{"d_expert": 128, "balance_loss": 0.0187, "balance_bias": false, "vocab_size": 14706, "norm": "rmsnorm", "optimizer": "muon", "seq_len": 1024, "train_tokens": 484200000, "steps": 5198, "dataset": "wikipedia_en"}
Below are experts of layer 5 (counted from 0) of a mixture-of-experts language model. Rows are named router (the router's row for the expert), gate (a neuron's input weights, with its number), up (a neuron's input weights, with its number) and show model dimensions 0-127. Each number is 500 + 50 x the weight over its row's rms, rounded and kept within 0 to 999. Numbers have three digits each.
After each expert's rows: "gets" lists some tokens that make up at least twice as much of what it gets as of all text. This comes from a sample of Wikipedia text that the model never trained on. Tokens count by the router's weight.

# expert 1
router:456567454449503508391487548501493519518573466401507556542483487551492550555556502490498506476565456416390491456620507477499490517420567546456483496520479453514550523466450532519517345404572506481515444567571578499552579523467564392494448449415522543504517506430521586540481482567446558520523511502479549619553451536538468446422433492494479556503451471423448414438452531531581452542519
gate5:489535439518555538530537556602505452565522493395527539473524505600524540411546492516472476518458454504431368527476466436559557469427486498496455506493513429545431509538554480420468512526492481600493478582522527515475467561399481435578561553528459545506543535517501475501550449543407492430585511520519529555519457553510545522449456550528540580479500504445493538502498509478448497509501
up5:492541527475586509485527500577389553566477516469487501502525543465490434412523449432440414538523438409475513471575505546531540474486432493536459476515496484663508511530481516454516515535533504537406502409550534589417589515385508506468433467567477535493530469537602512510522409545485555464463501478468560435494587576468583490469462506566416553515516517524498462428446557561526452494544
gate6:401557590478518605442474545487481531408381481491478598570467539520533450666594543389418465483496558504481466489549528461461467531532467605483564426548576589530469463470492500474531511439430511437547458425418465450584543458521505496565516428543522549579540557407489486595554475516499479520533486440450569517484537508518444479486547469555517439486493484507466450426498369504523497449579
up6:426562521499504566521537467577448548469504501539530557582545584543546476588519508513456525497539583481434472481501485479474473474537463530474558386645547539519518476442557558526496519536500479446560469499451491407638507501500572387561546506557635546460500579410473603581577465554431535568471503463467496474483562563429553521516604449567539424484520445479511522533475491527536489481463
gets: " the", " The", " his", " that", "s", "The"

# expert 0
router:566507513481395610390513460406456504547496487586491467491437452458496591542490569527500488567452524522469483415387478491520449526427465429472515468496506468483557568424406508528526532500543523497462483462545400538451488518437481547505472569460481545557553493475445531538561601461521481430519448463444479519625470429503492587422418522452511494510524450559494517473460515448516477517578
gate5:543558504546502481481417537479524565464480506441475549553436492431501481474570570454474526495494434456530535422468463587594481484509579438441549520485545498450536529473531568494489515601490453587501509471520550505489513573498558583529400492400401501436443427476534447530429600524566563511593500525535412496449459537547507680553490639477469475474435466527563568554493487464450532513525
up5:569503469576594419502537489532502510480564530453480576526435589530509484500505497461515541517486470448504489506487484538496470484474511415467506532498526534514462530448551483504460533572529507471459535498447504478478487570568421556545386461495448463511502510490503424552494481523474512480530512506468513506474432564523453616573382556543495507474380507466492596551483443428454437462499
gate6:403521478401623582479430436457518525397479494543572538424549521442501514497512489502464585539455491480461459507541464498602559441557520527594658463541440529532519518421518518454589507513575596435454468492498512458430491578504488491527473510519519469527561522491514534422548486521502541507490423472435594389489447504522536613597507554478491478510485508477601547615589527493444526497503
up6:537544490463564580497491549452471531396461513539551557457586435449571592504510597576455539570424470439472506546491514484439550517557524512523633527455445470534446478414473486562516458429536517463572527454569520518455505538481526485554537483511483433475489503484537526458498441523546538504484441468535482432462479473544567533569609518501533497533430479430583577550608520477513509579534
gets: "0", "9", "8", "6", "7", "5"

# expert 11
router:456530505608502491509534532498520426501493425480437597530430516592552513490495489468515538499542449447608479563471458549485471481528533497420482520532479512503489441541554555509474456499384488573574501535519577574451494566476565494588587454482566524383481541596432505553484515515505537503529459529552579350483442540535425429547471533470562459583526478538509503577506573478653533473378
gate5:573595395431492379495577499479453418487482458554453505522512438528407557508494518476570502472567525543526452506419428423503563414497491475463452606422474422415528552536475482460443460495546522434465613514561507504564507367493445498531428550493457566512502485505454440525527517463516480624428513589530457521458418507455493524505497418527463475484501522444420606519413479511503474505537
up5:531511480443511431523533591472440443502513488471604493510449435472548496520504472461533458500528440549553461538440456505572472454458486504536422563470491476516546611390491411500510515509553554495527599466455511563496520436553458478506352529513496523550470515493397425504557533319477590533577518485541472512487414507555504629479517463506480456535559468465415505503376520509525497521450
gate6:480565439463557502489526517563559466486527455441535615478587549478565472536493492471488517551523497474472488522483493660495493526509430530514513495521515554517559497537557499600538325530432472521582546508441553482450532509438556518521450542595505537429516548461503474537487464475518364539430449503498535533524474464494580520481610468539476387511421522591501443554522572509478464424434
up6:458513454513491511513563433598528445489500423455524577429562628512535563470477544458497523559495455459520535557520480556432480507550469532559502435561542533493551478617500503620549447499353457519545508488467513458470623526493535567565399498530405582520496514491546456480522472474462420470463492550505448533478528508468611580482550448517535462470438574622503502573482533509502504436439
gets: " and", "-", ",", "\n", "|", " the"

# expert 6
router:519378477472472522478550473471422484473484483504487529553459538607417523507521478523496421498478459550598532577501464591554550555409432562453455530481596432473490441520571561467478431478479409558457477507502572492577490382513538534591458416486538478503475548601448411452508536435463529563470498476482466484592395410527544491373473445517449523487567518476492567552449535524543369491490
gate5:498466613485486533500427356515528553531525591472534417408470421496553494608448459489523456516445564500478383486513499523471606475469445585472534534388459516498547472530509499431460466472554539466514522497471524527456533484401505434519478447550442555394472487493464500497444447443467482484529538423552533518488489506511520486495459509494524419477528548456407556421483463551433472591459
up5:550563593502464532476500455523479507499576485501563455421404469538557490509457501520507436492401516515468475540405544455450659505560507596372476531455445456561482551562516384481540455472567547440551515462459503592438540482545444533463534501454467554471530430462539513377367563419489466400482510497493423533474429522603504460483464478549489444406539542514521635495532453515503459495431
gate6:460481563499580396500483560493503528497473445512518496507479482432546468423442539507384554515454452416507562473443457520401472492477504394480500512519464460514513461456526572559505491449536512489522501507516517575560548543435479487411451519554535501429401402473504449493605472581464521530561531456434564541463468588538542480489506402558511608513554374470492549497443467429537374458465
up6:548519479485529458452489630435511453513510486424544459450534561452466477445492571436337474513455492529528472530486392520565520511528527496493506481459458504560549442474480493530509535482527505575581473522531465491544589563439481514412510483487443502490479462478566460564623561538478486483483489549453510537451467493521470542467522582454469605545546408484464580553438475523469490492540
gets: ".", ",", "\n", " and", " was", " as"

# expert 2
router:445479444398553473480518501454608524527485531596477565434501455509553561472473459472537469468433536414571534520560511549519623514472461385502542529471440477551509486447539456522573558443522527556577580470491490557471496477463511505524509499413413484465443536439500566459512513509553507390448468543436465532559586486567456550587575479418503449487444503476553558539524579590520535419454
gate5:451512485526473568508483415483460496487528418530540445480486384510462510557490456504479497556517455469559491507472536460606433474547539465540510577541463567497581595582536511410479413523438459531528399478514503456480478512481485472543467600484567471564526506600501528464545509426529440502481492483570449597559503613391556479452460520426514474530561506518633599515525389447513487541526
up5:427521520569516513515515503564386439469427434578520521592491418494514483503543528473517520482563522478608514527458494513522492417466544442570508451506532443451564475524485547515553435603457469516505415427528542385387485484442485460591447548547561446482467541548524449576513393448504477485452509561598513439521458476507483484442472498487527463509484536470548418520523424418402518452492
gate6:417598485471473500434418592485475593449503484478521499454485468548464518519537617436473491492446510533487535562584482546492476491488487514547529469582487420515541503480442609375447516550494601524506434518440425468519447536456591564486641554419409483559533448511460475492457418471431523400509616447499484497554468484475498503393440502544456459480453508474513464574508488455437556480526
up6:507557492510458572458468504513465594361498493500508567521581572534554525467463482388512494540427525424496414532604425496458542498495498453557545328534515549554578503523525556500447554461495516466439539533555450549511434488551527512451540437500446490502422456432486511480508440491533412534543550504474525551529496508466503491443509491545416513474424553454528551502502559409544513454515
gets: " |", " ", "0", "1", "2", "9"

# expert 8
router:455446542553500585604528525515484437530461505434490482521532594509412541537514418449539358477576435512511504557513482489498509535526495562531460488437527456456448463463588499495605553425547516468550516414579564447488477441567506604420534435576495494501450482475560532390523536510454507468479582569478462540509473511559528478564550474478469520441526520479567421533555402468511495582531
gate5:518389491515533511591559428529453600496498502442494526522542474496494467415414501406556560571527439462566526581451504524502469552515464506514526558529472503451532584464362491540512494479523536564461529637518452333422509474538545555521517478523461524552505530484474433367573464479488526509459527485464450516528458471531475535411478509439486472517440423425516583487372508495562483514558
up5:517486537585397469576555520499449508505474411541354439617478597505562458514529498487499453535432539430499523571493523543495482489583539535519552517583548528483562582537481507520558431494554497465615463606590541456511474526553513527487548499522578534456512513539487489495512459422531499502425528511411521538454531538561532528456506499475410489459453433511512511486476593453478506461528
gate6:474516449451502476461567445495476485485532528569517560530478487520482673386572570527436522466382404474431453403456498472536541466512542480441553492475547585555432454490501365602494631471546491491583593504500441594503546509484547497471529539539524498507470499551497427579590367540490507489519506578494537481550574587480483551580539492410431398471436386417427442501560480513398539591508
up6:406458460499436427422506523452453562563584525499517449563473512458505550407486632476473529497498429514461458506490513428491465445523509470470546437498603476490464513484494411554437599477500525553476548495529493528542564460608476441463394536556530519517504480590506525520559436505417572514549509486507423480531467448598548532513553426484439465485481433432473500554556514527446584501539
gets: " to", " in", " a", " was", " with", " by"

# expert 7
router:558448588501492366505502478484555450470500454490470593555534502500458454488452421457552506519474553492471510461472432502472572500449511536460494552585505532462442533463398552520636455552450488477492420579546564530437583510538413497474537415462486415446549592471463495481574513441398535490522488560486418453504457481442565480513491599485543411465512368558484438493507477569479457558496
gate5:457553534459576461533490456511423516450544542530533489465446433428535505539440481507478491472482489452462584605579472417491481497582493481562452499489569535506570523488468489609431513495496526507503478497485528515535538438515417599427608547449432527462467585541545501467496440441514471436505559463591477515535596480470503472448515586549554508559480472479511539501438376535586469504435
up5:478458492596597558459495517523434461431633451464507548508571529483422475462474568527542499452520508403551517577592432461451564492607546454556485528493540485533442526460541554531515509461444477433601441543514524493498454439518516560499538499487444525502509541510509516508495489478414576540546580484597514568546452427438476445508529464464517425530530450536498600544562452539492364401465
gate6:429435530435448465523480483467551477473501555484427474440512572455481453508519505559462452532561501471532497579606515587467507465446613560486547482515558485503574559560488490527485516482533486504615522477443596537458469505568476534452456516493490474481514501500561534497571514524508535459392542522518537434497421575509561533546498556504538405440535467561442451574440453490567511528423
up6:442443443449489414530479456507482423464458557451404416506615552432472507554527412532445449491510497442521499590576522550561441545498556490480559535499536477460488526530481537570507460552561501461521556404459533532517420412536450528471439473517509490541526528478444490563499495506510509480482538544586535561546510548588499461584550594480473413427552514484437497512423517492546517428408
gets: "\n", " ", "|", "-", ".", " a"

# expert 12
router:525560506535539514496545481467513445381401535514504486458451484566560460530558470500554572540461482422467511400492461521446481526589543522478473459496436442532525447527512547470550433521412562429460498462550603474436438515403518486481535490433453456455497490441577434546537489529476397429587454559464523482552447450539411472555424540462531489524531486453425401448463589505506557481586
gate5:542505583482553501496486436520399554477452401462497524563423406550525540432453428526464459553418490496456414485496464555487485481478549533507417536497501463454518490526513516473560501470561508641498425442451603565526582541441466506502526531435428542536519430497488522572494534548414447574458463494508490518459479474520419524518425554588507492469513486482452479507542476501456475526569
up5:469470538531476465522514436463411510420480387561470495499476451516486466468497462529466485537435478426508409494475466419517458510566463455431575511445459452450479428553500517510535495468493558608458551463476486562525539498579547462593419452387479616522500482462589524503454495462452434547414493494571488487455542527494372499528443533547493476491556491474411473577493484490543532562552
gate6:476516521469524522521515538482511574497424540467486498530474552446489527519545514477352475452560468475500533567454483517604523502546444483524518406489489490456500468571505546487592440414454473488499506579474441578555451411504441604525494488500496509539518449455533484602481430423415509401527475547542518486598539415501479514454560373574473495487454473451485545506444497410526606454559
up6:493449456478544505452574467483523515475510502573483537474469498496518501500481520574382505553510466552483476488569552538525460575508457611533548466505505459578496454578510533479515448513490479512503526498444444489436547526469483576568548491490537525555545506478435485511504378546480587469436406513629556526520547482551345576516538523501537461498393472436532487443542551505531546439642
gets: " the", "–", "%", ":", ")", "′"

# expert 10
router:523435555526470432493523483476565487532621470539522539462430449606484569450441482507539532598463461472599547490387590381499420468525535552441488541491504512496483522502414487582362584502475571526450516535527474536411449434574457478528508470540416547426543606546507532531605505603501579517463471412433442568459498548506525528520529490412455551539466480554483475488463500509507506435485
gate5:554489483501490454522557554541503455469495530464527555485518506558478586490470492460511517496483487473472525549519489541438538481379486502515388502446490500590540548416501584380496571524505509473436472480491572449537411567442405441389504595522572386514490481593569513530474483493489417485440516362493560524385433409514510472574511575410403516532487473539521505421531478619542451508512
up5:493477491567518468451572427454563541545432504453460480472498533403445449475408492431582596484529519460530493480448545524503475531476509462499460504616492548387465555487564481535544454555434524495493485558486506569376602495466557545443540520529527558507455534570490538520493500528576477455475564610517597612511548558458534406515462546446445574513427627510510554574490442497430461490436
gate6:441582459493505494520428504476508487442563490572486553426448458456400429510572476501480532481488527439583453529460567463513503484545565454562499434478503491458467526568511392468520476495512466427402514486492599492513517438476482502412506516420483494416443418496473448542551511518472413507460519612554440512397394486542441522489462520521449604434453514456474520483503515517506414490399
up6:470560490435542557536445471592536495453503523529459559410517468432450438580599519528476494444498526475584408558475548485528500500559467550562491504492469496524467482536506440525511437460451506380428551476519575503540543468481543524471473546475485489432443443496422482506516505555446449553474511594532509504419373579563514521467530542463432597519528536460538563531443435538467462527398
gets: "1", " ", "2", "9", "0", "8"